Below are experts of layer 8 (counted from 0) of a mixture-of-experts language model. Rows are named router (the router's row for the expert), up (a neuron's input weights, with its number), down (a neuron's output weights, with its number) and show model dimensions 0-159. Each number is 200 + 40 x the weight over its row's rms, rounded and kept within 0 to 999.
Before each expert's rows: a language model's description of what the expert responds to. This comes from a sample of Wikipedia text that the model never trained on.

# expert 49
It responds to: Initial capitals, especially Z, K, N, starting German, Slavic or Nordic words and names, often after a table bar, like Zeitgeschichte, Kiedrich, Lillestrøm.
router,267,264,228,260,184,252,207,149,134,215,181,210,224,212,227,94,146,244,181,190,233,221,145,277,206,131,233,220,187,233,136,218,141,239,193,184,215,201,235,223,191,177,185,212,218,187,161,176,119,123,152,212,256,224,96,176,166,229,194,204,182,118,178,218,241,170,170,227,177,230,200,265,156,255,264,218,215,281,128,261,195,220,189,215,190,177,200,189,201,138,210,234,225,177,220,223,214,196,205,161,145,236,175,257,264,178,227,206,247,217,188,207,207,194,169,268,199,202,206,236,134,190,146,240,181,246,180,185,225,123,170,177,170,165,255,245,178,193,204,289,152,145,217,220,299,222,214,161,222,231,225,198,186,268,226,232,238,112,190,171
up3,202,231,206,193,127,205,269,169,143,199,257,211,323,158,233,195,196,135,256,269,231,190,178,210,155,258,137,218,155,214,290,155,228,173,241,188,240,202,185,171,172,246,97,162,198,193,198,202,178,231,198,216,193,195,174,187,131,199,162,216,243,191,165,191,232,157,188,211,171,167,172,234,180,170,243,203,268,162,207,213,166,183,246,217,220,201,159,220,256,248,207,188,210,115,256,156,166,148,167,200,270,214,172,213,235,206,216,225,206,258,219,110,262,147,188,184,177,253,217,314,213,179,225,247,211,255,253,250,189,213,204,201,168,186,158,222,157,142,148,258,286,163,214,228,200,210,145,204,118,245,256,244,212,267,223,227,171,203,207,204
down3,221,134,203,183,253,158,193,221,200,194,213,176,224,232,240,287,207,231,218,231,170,172,231,235,191,160,180,209,201,196,222,188,190,133,200,303,227,241,214,282,205,256,171,222,209,155,145,189,106,226,180,225,190,204,168,215,221,239,226,129,206,184,205,189,160,253,168,123,272,159,246,231,239,247,150,234,260,188,173,242,253,179,186,195,174,212,225,173,141,206,205,238,162,141,184,205,234,221,215,162,192,185,149,231,194,182,194,135,250,253,174,235,247,155,194,170,244,177,196,278,173,223,136,268,218,169,220,249,297,232,177,229,169,164,136,166,265,121,200,202,197,84,246,249,210,135,136,155,163,172,144,218,173,281,210,215,231,170,186,217
up4,165,191,249,258,219,201,179,229,174,199,240,204,208,227,172,226,220,202,176,248,203,246,116,165,130,222,165,178,223,236,181,198,202,289,196,204,187,214,94,253,169,132,194,199,184,245,100,199,185,195,171,166,199,194,142,212,184,192,264,200,231,186,144,212,199,216,189,198,209,286,179,185,178,221,132,215,242,235,219,288,107,202,233,133,182,187,158,229,142,219,208,254,157,276,172,259,241,146,159,200,146,209,236,232,201,253,196,183,166,195,192,205,221,267,276,168,211,286,210,148,239,178,160,247,195,164,197,228,148,152,102,183,138,194,108,213,205,163,119,210,163,154,217,219,162,188,232,195,230,214,179,225,198,223,274,192,144,138,216,206
down4,188,177,188,191,163,146,168,212,203,162,195,174,192,202,215,267,201,239,162,179,175,98,182,207,227,280,303,174,225,231,218,152,79,186,226,196,133,219,283,294,143,185,283,219,236,240,167,167,123,171,168,191,190,215,202,280,178,212,162,246,107,223,194,153,187,195,192,183,140,175,127,195,155,176,203,189,190,209,215,159,201,191,171,114,112,195,223,211,242,215,227,212,216,181,169,175,202,168,170,258,167,308,251,218,250,229,204,195,209,229,192,240,152,159,143,157,284,219,225,185,231,245,223,172,190,182,254,162,206,244,144,190,209,263,248,155,196,235,149,168,208,185,191,201,174,190,183,201,182,228,196,176,215,181,233,254,186,274,161,196
up5,176,199,201,186,115,172,223,257,166,190,119,232,253,249,230,191,232,98,175,251,219,188,267,253,222,159,180,204,124,138,185,185,186,248,190,197,199,215,158,171,185,261,220,180,270,181,191,218,149,150,282,231,160,195,198,207,218,182,198,195,159,171,166,157,180,182,200,120,179,205,210,235,236,221,188,211,211,279,86,231,213,138,132,163,186,232,194,146,283,182,248,155,182,186,169,156,194,151,144,193,218,247,194,134,288,245,262,203,183,203,168,178,168,251,173,215,207,171,231,279,228,90,193,234,247,124,164,185,155,191,238,224,224,146,207,189,157,181,227,240,229,200,201,273,227,194,172,194,241,246,234,187,240,169,218,207,206,188,235,247
down5,159,242,136,160,149,202,221,220,197,165,225,237,241,227,238,181,231,172,249,194,195,256,176,153,183,113,220,234,172,201,234,204,197,135,174,228,192,149,198,284,167,160,237,130,213,205,196,145,181,149,179,239,207,203,116,131,208,280,207,172,209,147,143,154,204,167,228,211,196,170,243,158,151,223,197,215,272,195,142,178,255,173,168,194,142,136,183,153,125,233,200,213,250,192,256,139,223,204,190,105,217,199,285,127,302,246,181,162,169,212,209,115,222,171,139,173,239,156,160,242,250,180,163,238,274,170,246,193,201,126,189,194,197,212,206,170,245,200,198,214,171,187,266,206,218,186,138,200,252,201,168,206,206,233,155,179,254,149,227,225
up6,195,135,145,228,174,212,216,192,202,206,266,193,237,176,223,191,149,180,239,237,179,208,162,218,243,195,301,175,119,175,189,248,204,158,196,164,202,226,173,107,185,172,208,186,187,151,223,156,188,200,234,289,251,175,178,113,217,174,234,156,186,250,148,171,217,193,241,140,227,177,254,228,208,217,211,207,195,203,227,205,216,221,182,165,185,183,246,172,219,195,204,169,174,215,184,221,134,202,243,165,126,251,204,175,191,214,224,242,187,149,76,244,76,202,263,230,226,147,160,197,211,225,185,213,243,266,253,130,214,171,243,225,215,164,195,220,163,156,201,260,219,116,179,224,262,245,190,204,215,130,198,192,184,239,105,154,178,214,271,292
down6,209,137,166,264,206,200,196,184,254,201,215,217,157,225,240,161,266,180,223,162,148,270,193,136,198,115,225,224,247,262,192,248,190,206,204,242,162,101,225,189,240,152,216,121,247,192,136,265,200,183,134,222,149,205,168,125,160,221,198,176,240,178,111,187,203,127,191,234,204,233,200,162,225,235,208,209,249,154,206,184,171,137,156,264,191,191,234,198,247,184,226,230,249,180,220,191,233,200,187,157,228,243,251,158,186,221,122,102,160,161,176,185,261,221,199,154,138,178,244,301,204,168,205,212,241,216,210,197,239,151,150,156,267,179,212,132,216,271,186,209,284,170,249,189,205,240,170,219,184,218,180,128,161,243,176,214,206,181,220,211
up7,177,138,182,164,288,206,197,211,188,191,242,302,260,135,201,255,272,179,194,235,237,150,212,187,185,149,276,212,251,235,177,191,205,197,220,213,196,154,210,166,182,152,202,231,255,153,295,177,199,158,213,253,220,248,226,214,181,121,243,207,232,193,240,181,190,164,110,247,184,190,215,193,213,210,177,206,308,233,211,199,113,217,267,239,248,216,158,181,177,204,281,161,239,155,188,167,169,124,174,143,187,213,178,233,198,218,225,175,239,226,197,187,253,158,188,246,218,168,107,267,156,243,239,165,164,225,180,284,233,225,195,190,186,180,256,124,138,265,202,220,176,201,182,241,230,206,183,178,213,211,276,211,281,193,185,179,165,238,186,182
down7,207,202,195,105,242,211,98,176,176,224,147,210,230,241,228,265,210,247,243,226,242,220,191,200,177,250,168,164,213,197,105,160,273,142,213,235,275,192,198,217,165,217,221,182,255,194,185,162,122,197,139,254,136,181,180,184,206,162,254,235,187,126,213,267,134,219,170,171,231,162,191,258,246,124,256,211,226,191,173,176,208,230,179,237,233,151,250,179,178,188,233,206,170,229,228,248,207,177,177,230,158,268,230,152,274,221,341,205,222,182,178,195,225,199,212,250,165,141,198,209,224,239,182,119,192,168,222,204,210,180,172,117,195,192,232,140,207,126,235,249,153,206,161,226,238,203,156,197,259,191,160,169,232,185,218,215,201,242,139,182
up8,184,268,274,211,174,181,121,155,193,185,173,279,198,176,180,234,168,189,201,181,206,208,153,198,186,163,273,227,193,171,181,200,145,261,245,241,181,146,138,214,141,217,226,143,252,153,170,249,179,176,240,175,230,211,190,160,244,164,235,202,170,197,245,235,115,192,209,190,186,176,183,224,226,257,195,232,205,226,177,196,176,195,162,270,169,207,222,201,205,230,123,155,126,147,174,96,176,171,160,175,219,185,196,194,233,221,132,183,161,235,52,172,136,197,203,250,195,239,197,209,254,193,217,240,230,205,204,202,183,158,149,217,157,149,187,215,207,237,192,312,234,148,177,192,175,153,271,216,207,220,284,242,292,171,141,227,243,208,245,203
down8,214,210,213,202,201,188,199,194,109,162,279,227,240,171,212,275,195,196,220,124,229,172,193,130,156,222,207,236,140,239,228,223,197,208,233,200,232,215,244,237,216,227,170,277,203,245,154,278,138,155,250,203,202,160,163,256,212,347,267,190,131,214,147,175,200,240,209,190,195,183,218,158,153,215,162,187,167,165,129,215,167,107,167,170,221,173,198,211,163,191,271,212,109,246,241,202,197,222,264,237,239,190,263,214,253,234,285,163,186,231,164,142,180,162,129,188,212,247,133,228,196,153,233,249,211,197,193,176,193,231,207,164,268,198,201,158,231,167,154,200,283,163,266,216,222,236,210,226,232,253,154,208,197,205,211,179,221,216,218,204
up9,247,189,182,198,157,166,154,220,182,181,216,192,157,229,190,175,195,238,148,188,242,178,135,211,134,224,160,233,123,139,198,282,169,219,177,241,187,286,183,240,185,258,213,210,227,263,224,202,102,171,201,157,186,234,184,200,185,139,206,174,175,174,204,230,205,204,273,167,222,192,242,237,126,209,186,141,157,254,135,200,129,221,90,261,296,240,192,116,246,159,158,196,174,128,118,197,159,228,241,167,200,219,212,203,191,187,173,276,235,200,187,209,156,239,166,216,211,175,183,184,232,209,236,198,175,252,215,176,201,190,179,141,212,275,220,141,171,239,191,213,138,202,240,300,206,245,243,163,200,233,132,201,171,211,166,256,185,164,145,180
down9,280,184,220,175,242,214,153,215,215,280,159,188,197,227,249,231,194,160,189,165,290,229,192,192,176,188,252,184,187,189,237,214,172,240,222,155,169,219,165,216,193,241,236,223,198,214,262,174,173,207,184,186,237,238,235,246,253,176,121,124,169,250,272,158,175,203,225,171,192,227,240,262,254,198,153,179,244,204,143,175,152,218,205,235,168,142,226,115,227,180,233,141,239,203,190,173,179,192,169,187,138,183,151,154,107,209,167,219,178,167,192,151,194,162,208,269,205,253,240,255,203,176,237,164,140,188,166,229,98,187,241,161,220,249,181,139,153,165,243,231,174,182,176,222,228,184,220,194,184,212,212,195,351,173,228,302,224,143,147,237
up10,171,265,254,165,156,203,172,193,239,184,208,189,228,221,257,159,211,146,210,164,212,112,213,276,148,152,187,234,269,284,187,178,153,233,209,193,133,194,133,214,169,209,249,199,196,170,207,238,182,197,197,267,150,159,209,216,184,211,167,224,128,195,297,203,233,156,220,175,231,165,190,226,161,163,224,196,175,208,205,118,195,205,262,206,243,186,187,298,252,287,169,258,149,233,291,195,246,207,204,224,319,169,164,176,178,226,157,241,274,179,120,121,205,232,247,166,209,203,231,263,171,194,189,229,193,164,255,209,212,170,202,183,209,256,267,191,264,209,200,206,154,217,239,163,181,186,217,101,242,201,229,215,197,187,178,240,176,199,209,193
down10,214,181,231,181,213,245,196,226,242,280,227,178,179,120,245,205,144,247,138,211,185,217,235,219,221,165,222,193,258,217,196,159,234,234,186,265,204,154,236,173,325,265,223,200,215,236,220,200,165,211,207,146,116,189,195,204,166,289,205,168,233,235,194,163,231,193,204,103,201,224,209,211,165,258,230,254,174,200,215,233,194,223,145,116,203,185,208,177,198,131,234,245,148,223,285,218,191,248,158,173,195,288,257,204,184,171,175,190,214,206,172,208,194,165,223,172,225,180,196,197,178,276,173,255,192,156,126,172,192,155,286,235,163,244,186,197,165,185,152,168,146,132,226,54,196,199,259,176,178,221,192,231,148,175,150,206,163,196,174,175
up11,143,193,224,262,159,219,179,139,166,197,233,238,157,284,219,189,231,253,153,263,248,201,200,197,218,204,198,209,212,134,192,241,190,150,143,249,137,198,191,202,181,269,107,233,220,289,217,214,231,185,172,254,220,197,191,135,269,169,314,149,168,179,160,203,184,175,256,154,173,213,169,208,159,202,167,114,186,175,159,205,94,188,214,183,168,237,236,186,188,266,151,155,177,162,151,171,131,264,185,186,184,244,161,245,148,238,233,209,223,211,135,157,176,195,253,221,270,262,233,238,194,149,173,250,189,172,212,198,193,114,198,259,188,165,273,278,228,185,188,187,217,182,263,208,196,272,207,175,215,164,190,165,227,207,214,199,198,218,199,218
down11,164,230,146,202,214,223,204,268,159,167,207,294,233,224,258,166,198,183,209,226,139,183,159,218,221,189,208,289,195,229,249,178,184,253,164,213,174,148,207,154,194,135,267,162,139,186,211,196,169,222,191,129,185,277,149,160,176,228,184,162,153,158,186,223,152,202,180,194,235,97,187,249,255,211,180,212,229,192,159,237,188,155,179,257,185,200,243,208,172,181,198,218,219,251,226,164,228,252,178,137,202,285,213,145,210,215,204,267,211,232,164,187,212,183,208,198,233,226,240,264,193,298,204,219,204,148,211,152,217,185,103,170,177,270,192,163,271,218,288,197,205,242,244,189,222,239,215,234,226,123,184,232,314,234,170,153,214,228,131,247
up12,163,150,236,140,153,161,132,195,143,223,251,250,285,167,216,138,212,155,167,171,168,193,170,162,154,167,149,149,238,175,180,271,242,210,204,316,210,198,203,179,150,155,195,214,192,198,188,207,158,177,181,213,160,230,189,163,141,204,208,232,142,188,162,180,231,234,175,165,201,243,208,232,193,125,184,145,250,264,198,195,291,77,284,212,178,238,182,237,123,169,231,241,149,174,231,127,242,220,218,167,234,197,175,229,201,200,222,189,197,129,179,218,232,195,140,151,189,206,188,131,189,181,190,132,177,177,184,247,243,170,206,186,205,265,118,238,169,216,179,160,220,144,174,250,210,233,181,170,243,171,230,175,258,182,244,247,255,214,222,144
down12,243,175,202,276,235,277,178,196,194,192,200,153,219,243,185,198,152,204,159,129,205,200,167,190,152,100,122,206,255,220,162,202,242,217,216,207,152,224,182,246,192,222,176,161,151,241,151,216,157,195,161,228,222,153,189,236,201,229,193,197,182,187,205,275,245,91,215,212,172,131,254,259,187,166,184,126,247,308,121,197,197,233,253,246,256,168,172,191,216,219,224,262,165,174,212,231,176,182,224,149,302,205,209,233,178,201,194,218,203,213,157,252,211,279,165,175,108,210,220,300,235,239,243,254,197,217,213,175,217,149,182,207,260,160,213,285,199,177,181,203,184,148,284,204,240,212,262,195,200,175,155,195,215,239,200,247,205,223,197,221
up13,148,210,203,202,125,172,174,304,208,147,194,208,120,212,236,182,240,216,254,238,167,171,190,179,224,169,248,196,188,255,225,239,140,242,196,223,207,164,215,225,140,202,141,247,164,198,166,205,202,146,188,235,268,175,123,211,234,161,229,146,198,234,272,175,137,163,232,213,236,174,263,238,245,178,182,151,263,266,172,257,187,159,241,184,165,173,211,218,243,239,224,119,154,195,200,202,164,200,178,200,230,129,127,220,175,172,234,239,137,202,148,219,215,179,236,229,254,180,273,227,138,239,170,209,182,268,206,206,184,181,238,221,163,181,157,129,190,239,199,206,203,181,208,199,227,82,177,213,248,259,182,243,267,257,265,166,161,122,193,160
down13,195,229,184,156,214,140,227,156,176,235,219,185,197,140,248,293,189,206,142,192,192,275,128,223,202,158,162,155,168,166,213,242,263,168,303,131,182,184,188,165,250,201,201,200,181,225,121,136,171,215,185,198,200,254,181,206,172,129,204,243,230,188,218,207,204,238,215,186,189,219,194,243,207,178,282,184,201,240,196,244,197,197,192,212,215,228,263,152,214,262,172,243,181,200,277,243,232,126,298,203,146,276,227,261,185,162,193,151,157,214,209,150,215,223,136,248,151,201,227,164,199,186,176,205,269,194,205,148,207,188,163,228,195,142,231,223,154,256,183,153,165,186,231,275,224,249,238,219,224,211,184,108,209,187,224,122,256,272,244,274
up14,165,271,173,236,206,192,254,133,216,238,136,245,215,183,97,194,165,198,222,161,231,221,217,198,233,183,206,206,203,159,207,274,196,216,165,139,168,233,159,214,193,254,212,251,223,196,270,170,218,140,155,200,185,171,195,165,251,181,193,225,221,165,248,132,211,212,168,111,220,182,197,249,223,248,198,203,150,274,155,175,249,193,176,207,265,230,221,209,149,125,115,206,164,193,120,175,198,265,181,222,181,208,138,139,207,218,120,201,193,116,134,193,144,275,177,172,126,198,171,213,160,169,230,150,209,180,237,209,206,175,179,201,269,174,213,226,203,164,290,167,174,215,175,110,217,234,159,178,260,194,212,166,214,237,138,146,147,194,163,257
down14,168,178,271,184,109,232,172,239,233,192,185,176,220,147,176,111,224,147,175,207,171,222,239,193,219,153,259,185,176,197,220,162,153,207,270,229,247,197,135,206,163,242,183,187,193,200,242,125,161,164,200,245,183,180,178,170,191,219,252,241,195,224,230,185,212,99,207,186,234,210,249,161,131,134,181,245,167,197,255,180,188,208,123,240,159,190,150,262,169,217,184,177,201,134,191,181,274,259,229,180,328,118,175,235,149,194,240,190,164,240,206,129,168,181,210,165,145,275,156,189,131,248,166,208,230,173,245,223,287,182,261,120,195,192,171,227,261,221,191,189,208,147,219,207,189,157,203,180,180,176,164,206,240,177,153,175,252,189,196,241
up15,209,156,136,208,169,218,201,260,210,185,194,237,232,244,269,189,247,167,239,249,364,216,257,177,182,158,254,198,235,237,186,257,238,203,232,206,251,197,220,162,125,165,304,177,112,215,218,221,210,206,248,212,219,179,155,204,138,137,202,218,294,230,233,192,185,169,252,206,200,223,208,198,145,196,169,156,226,232,268,195,150,252,208,253,201,125,184,189,174,193,225,257,198,118,177,176,212,156,215,216,216,149,181,245,168,235,237,260,172,163,177,219,217,175,180,161,186,114,124,211,201,194,165,186,229,225,303,203,167,157,167,234,224,235,164,146,199,175,185,211,203,173,190,194,171,182,226,145,178,205,142,199,141,226,216,123,246,155,211,214
down15,202,127,145,188,199,172,204,184,184,259,231,176,246,198,177,236,136,180,208,200,158,221,256,141,243,194,233,188,226,270,199,241,197,151,195,258,215,191,133,147,152,176,188,315,189,177,164,225,117,212,163,185,209,173,175,218,222,187,170,258,212,153,233,195,201,202,261,152,270,163,133,235,190,211,226,196,143,192,207,246,207,201,168,187,242,185,166,247,271,170,225,203,180,204,202,183,313,235,182,156,168,194,196,170,180,117,175,117,203,200,247,183,255,188,195,214,192,131,224,129,167,174,139,177,219,139,161,171,237,199,233,193,156,208,154,145,167,143,174,133,214,170,233,203,321,204,200,270,199,275,225,159,146,216,224,209,180,184,197,106
up16,246,182,197,192,210,204,248,198,245,191,244,246,217,213,223,209,254,164,256,204,214,310,233,261,202,180,333,152,175,176,192,235,257,212,189,165,168,173,127,118,226,219,216,208,258,225,272,192,202,210,259,269,241,260,195,177,198,167,241,286,193,174,244,159,143,170,215,243,224,103,194,208,137,207,181,196,252,227,205,173,126,243,261,274,190,216,211,150,219,148,237,176,191,252,222,195,164,204,151,196,210,184,158,162,183,214,214,201,116,213,233,193,226,191,264,208,172,221,161,278,185,241,207,193,216,208,190,193,207,191,172,225,197,198,262,202,237,290,259,252,230,161,178,130,206,196,172,206,138,192,176,216,284,238,196,153,237,232,174,270
down16,219,158,208,200,244,182,248,227,283,135,170,180,240,197,201,177,236,220,191,160,217,185,250,245,221,191,157,171,194,281,168,213,215,256,147,208,254,199,252,172,221,159,211,209,246,229,221,192,224,148,159,263,289,140,155,161,123,168,184,239,135,194,147,284,256,184,227,170,152,197,148,272,159,191,267,207,191,189,191,238,193,187,224,151,149,179,251,133,183,164,243,173,164,299,169,226,163,211,219,195,254,139,246,191,180,188,231,203,184,201,209,141,210,246,215,200,180,161,252,238,170,226,140,253,259,181,167,210,135,193,132,240,282,158,278,197,255,283,255,220,167,225,172,165,198,197,219,161,196,244,209,193,226,161,181,157,143,210,263,174
up17,149,168,194,249,233,200,228,216,223,128,223,288,185,203,161,228,193,199,174,147,211,202,155,192,197,184,222,181,217,170,235,211,233,183,233,179,218,186,185,228,182,244,174,203,194,139,210,220,262,219,130,244,176,209,177,142,218,223,207,135,203,176,168,221,213,252,185,183,245,211,203,240,245,290,205,127,147,162,182,213,155,213,222,206,183,183,293,305,257,206,265,148,204,159,235,175,123,227,185,198,223,211,156,203,224,253,267,174,134,173,211,213,263,218,187,214,272,169,96,221,208,263,225,185,170,210,270,204,200,240,202,242,175,156,255,263,228,110,173,260,209,229,187,254,240,174,183,131,192,136,259,226,205,213,171,163,105,286,152,201
down17,134,237,178,192,263,191,166,101,174,200,218,240,135,221,168,212,235,192,237,147,201,203,191,157,184,205,165,176,214,235,224,219,149,173,146,162,216,129,184,148,168,193,173,229,231,228,131,198,125,200,146,186,218,195,202,197,175,246,158,112,197,120,194,229,242,146,184,249,150,196,139,195,183,166,242,170,192,195,187,138,229,208,216,323,186,178,227,205,153,159,157,185,252,196,201,279,207,191,139,207,228,306,203,196,240,232,231,264,187,103,204,207,255,211,107,208,197,190,168,174,176,177,131,176,196,148,253,215,163,153,203,195,174,219,185,164,192,182,247,265,198,282,193,194,186,202,232,237,259,132,213,111,213,172,176,196,192,188,198,120
up18,183,212,214,175,186,198,258,172,223,184,194,214,135,193,174,172,92,174,111,153,194,160,145,253,187,215,223,268,226,188,240,156,158,212,194,161,254,205,213,261,179,177,269,108,194,161,180,167,189,150,189,183,227,239,171,209,298,177,199,234,191,179,156,156,187,242,239,202,243,197,154,292,174,222,220,173,254,216,187,193,207,198,247,264,203,123,251,216,196,262,203,200,185,183,163,185,164,170,231,214,236,243,172,242,295,227,149,140,133,210,198,142,226,199,258,143,198,238,212,193,193,225,116,223,192,227,218,255,216,213,305,191,202,126,153,195,135,195,164,228,173,264,161,143,224,254,232,160,204,178,250,219,188,145,206,105,199,194,202,167
down18,223,225,167,274,228,154,199,236,179,145,233,162,179,130,179,219,183,144,166,173,170,230,156,188,177,211,233,240,144,124,223,154,185,159,223,118,245,236,181,193,205,155,208,299,160,242,206,208,163,256,151,205,237,206,201,174,203,266,167,246,248,213,164,148,181,190,203,242,147,150,122,190,202,181,173,183,158,158,170,253,232,173,229,168,197,167,177,271,158,204,213,311,236,158,218,162,224,199,247,126,164,190,130,323,232,186,209,241,215,281,234,212,194,177,170,144,211,219,233,196,224,195,248,221,179,295,210,135,218,213,203,192,169,157,175,180,268,87,172,235,213,223,160,227,197,158,209,199,205,206,171,249,200,270,191,189,210,239,166,177
up19,200,236,123,200,144,195,191,192,198,217,200,240,208,233,281,262,164,180,147,199,225,192,265,225,288,154,147,200,230,221,160,194,176,228,153,223,266,241,174,293,187,122,170,234,238,155,140,263,215,212,170,262,234,180,188,128,128,221,201,183,205,183,239,198,186,266,223,234,190,266,203,274,202,180,174,251,234,288,202,138,189,182,210,193,253,282,250,160,212,207,167,138,153,209,171,221,240,217,185,208,205,145,127,158,186,160,133,187,214,232,280,229,156,206,182,167,221,219,241,276,220,192,227,226,200,177,146,177,200,272,203,166,194,240,172,158,133,202,170,217,222,187,138,218,158,303,177,153,167,211,270,161,167,223,208,163,174,207,198,183
down19,171,173,187,181,219,236,209,260,259,211,240,211,212,203,229,253,299,194,159,231,167,288,150,196,242,230,161,124,155,228,185,157,185,235,207,222,193,170,228,199,200,143,156,208,224,147,248,198,142,210,143,237,117,194,288,179,230,225,149,209,267,203,186,204,140,261,246,150,192,268,164,176,233,225,102,200,130,195,183,179,187,174,209,225,157,235,236,185,234,191,203,157,217,246,136,144,178,266,207,209,169,177,193,164,124,192,153,159,219,214,257,217,190,202,254,174,166,118,181,214,245,232,192,155,224,213,177,159,240,130,220,206,237,249,183,205,190,230,242,200,242,153,235,303,170,177,248,221,108,231,204,203,202,195,188,147,232,271,153,145
up20,203,231,202,229,148,246,173,197,218,144,185,224,194,276,155,193,86,208,202,170,277,167,139,217,231,227,125,239,190,237,232,141,147,173,186,140,175,270,203,252,184,185,196,261,117,170,138,183,230,225,198,164,150,269,223,161,261,181,209,215,248,193,146,216,232,205,199,174,173,239,177,262,252,159,205,235,234,158,233,197,167,193,240,241,236,220,184,248,136,232,132,240,217,166,160,159,158,167,109,248,185,207,163,220,276,243,160,169,221,267,135,152,163,201,247,164,270,215,191,195,161,275,170,203,210,168,157,206,179,166,216,259,137,154,159,157,177,194,182,173,168,178,135,189,198,228,157,237,242,173,162,223,175,228,241,193,139,148,176,230
down20,214,166,195,204,232,188,190,131,201,187,165,161,231,115,198,244,134,223,155,179,249,170,169,270,215,169,221,183,164,204,166,206,89,202,184,206,213,230,202,176,202,166,242,176,175,247,205,171,164,195,168,175,152,264,263,166,240,207,166,209,205,173,171,227,167,266,172,223,213,195,175,241,272,210,134,256,184,221,218,251,136,222,176,107,166,188,123,229,154,200,191,213,216,209,138,224,226,270,248,76,163,197,128,227,244,184,197,181,262,278,137,144,203,93,211,219,180,176,255,129,158,262,242,191,206,273,190,197,232,174,212,188,202,187,189,216,258,225,235,167,197,271,194,216,175,225,280,199,188,233,185,232,169,258,218,249,194,250,187,186
up21,236,198,220,245,236,190,121,156,211,196,222,257,212,200,239,190,303,233,209,144,237,247,221,217,249,207,270,241,134,138,169,163,216,172,184,234,237,207,250,131,201,245,173,226,228,246,264,208,153,173,267,281,193,174,191,243,191,168,203,192,193,200,276,173,193,209,268,226,244,173,235,232,114,199,201,189,155,215,166,152,131,220,209,236,179,218,184,161,199,140,170,221,211,239,189,237,235,319,201,196,252,195,193,186,114,246,207,201,193,107,200,191,170,231,153,132,228,181,164,282,235,242,203,122,196,224,171,247,180,231,247,276,220,121,195,188,229,208,221,216,196,219,232,222,217,226,158,236,278,175,188,147,209,200,265,224,237,192,135,221
down21,267,170,220,272,223,157,256,257,193,217,203,184,252,230,146,214,268,200,262,142,173,126,255,217,191,151,174,256,209,199,174,160,191,162,221,122,233,196,244,138,193,154,181,158,137,197,222,148,171,223,263,312,234,262,227,263,190,198,211,140,168,230,228,193,208,184,218,183,162,171,162,188,190,156,210,228,243,237,191,214,198,201,227,153,199,151,139,248,243,270,207,132,188,198,113,235,250,135,217,156,241,181,148,261,215,170,197,245,179,251,282,167,140,187,256,225,180,203,243,146,265,230,170,163,173,207,243,181,225,130,168,197,196,178,212,251,183,258,187,186,242,242,273,215,213,144,206,197,194,266,160,193,240,195,213,231,270,223,210,211
up22,289,166,202,222,122,171,206,202,195,207,219,212,219,112,229,167,176,201,194,254,290,246,171,211,242,178,212,218,240,198,199,212,184,162,160,167,230,216,231,251,243,181,234,202,166,180,154,247,120,194,175,137,178,163,179,227,209,223,148,183,166,171,162,260,187,152,185,285,214,274,215,211,228,230,167,180,155,186,177,246,147,185,187,157,179,177,177,188,280,151,212,175,205,235,250,212,134,205,266,236,199,138,184,180,228,242,207,167,264,146,172,275,187,243,230,187,204,250,181,140,213,228,149,177,248,184,309,186,213,210,144,237,212,170,300,241,211,129,281,172,230,187,167,122,212,169,240,161,206,168,234,176,240,213,145,150,237,237,279,230
down22,220,208,145,210,153,182,260,232,167,226,272,238,159,130,139,234,277,232,173,211,208,198,180,231,193,199,276,242,282,181,237,205,203,173,180,210,214,165,189,199,123,153,188,246,257,191,236,259,266,203,199,250,209,183,200,171,217,229,205,203,216,164,255,174,227,166,157,253,199,242,264,198,225,201,275,185,198,180,173,151,211,207,202,173,150,182,209,194,206,120,247,186,256,252,197,204,117,241,201,164,161,179,252,168,206,120,204,145,215,227,229,205,159,132,222,148,252,145,186,200,172,164,179,249,234,171,208,191,175,225,237,232,224,199,250,180,167,142,212,256,135,215,236,172,193,152,202,199,186,130,285,119,224,137,175,270,153,93,226,117
up23,211,183,209,221,203,193,161,220,245,212,187,258,186,223,196,122,225,263,241,223,222,263,186,243,190,204,160,195,240,191,235,282,212,243,116,97,194,167,242,138,286,248,147,251,242,231,208,233,267,184,153,192,223,213,174,140,247,194,204,211,203,157,189,203,199,200,189,220,152,201,230,271,165,170,149,189,126,103,238,227,133,232,236,163,176,250,161,190,217,218,206,138,173,211,186,238,205,294,234,259,121,244,190,231,203,168,324,220,218,240,181,213,169,209,174,202,242,197,220,170,184,230,183,211,136,125,265,121,194,200,180,272,259,151,227,195,152,165,227,169,190,174,205,191,223,226,178,230,237,194,190,218,241,193,199,104,189,214,218,175
down23,159,172,203,167,237,232,235,238,212,175,183,208,195,134,276,187,250,223,259,209,168,150,207,214,169,171,221,229,204,217,280,200,231,206,162,151,200,207,111,162,255,164,244,229,187,162,250,188,226,189,241,169,210,201,168,166,174,217,211,136,223,214,221,187,178,175,154,302,227,200,228,151,276,264,253,110,202,146,244,191,194,207,201,147,185,198,203,190,170,197,146,217,183,229,230,191,148,211,156,145,219,220,269,248,283,162,252,287,170,178,192,214,110,238,220,182,151,158,209,198,195,253,186,216,190,130,214,134,209,189,142,219,272,207,223,244,204,147,274,166,264,245,211,245,160,232,273,206,273,239,230,126,264,209,147,154,212,172,206,237
up24,203,218,178,205,141,181,201,191,245,156,202,101,213,150,238,146,192,226,205,205,227,112,103,228,230,147,209,220,229,168,230,229,170,227,212,279,160,216,225,242,230,220,246,253,221,157,180,255,189,132,200,157,141,210,191,213,217,247,152,216,204,165,116,281,191,185,203,178,211,161,169,227,216,211,222,201,211,210,184,214,161,195,229,181,228,197,268,242,203,365,126,103,238,188,233,206,242,140,227,184,275,218,127,209,162,207,179,281,220,175,211,226,176,200,248,222,204,238,198,157,286,182,222,217,178,172,270,202,208,201,189,169,125,222,265,145,198,202,177,192,164,259,221,193,151,184,236,142,201,231,165,232,223,227,201,175,206,137,234,219
down24,191,214,207,216,255,183,168,157,231,169,160,175,197,259,225,136,164,246,250,201,180,168,114,256,240,127,234,183,257,211,209,163,119,253,130,213,217,217,171,154,202,205,245,217,174,184,173,217,221,200,146,182,238,174,163,212,186,228,219,179,183,112,233,180,191,146,185,227,198,119,174,194,187,155,246,210,191,175,203,249,120,214,162,139,190,192,193,110,228,273,220,176,148,224,227,221,260,156,113,222,172,212,209,254,125,228,152,274,217,184,234,230,190,120,162,234,218,120,201,186,200,209,210,238,177,205,244,130,184,143,190,204,164,151,94,215,179,227,194,237,146,260,195,132,181,208,192,256,248,171,168,274,240,168,166,174,187,264,213,196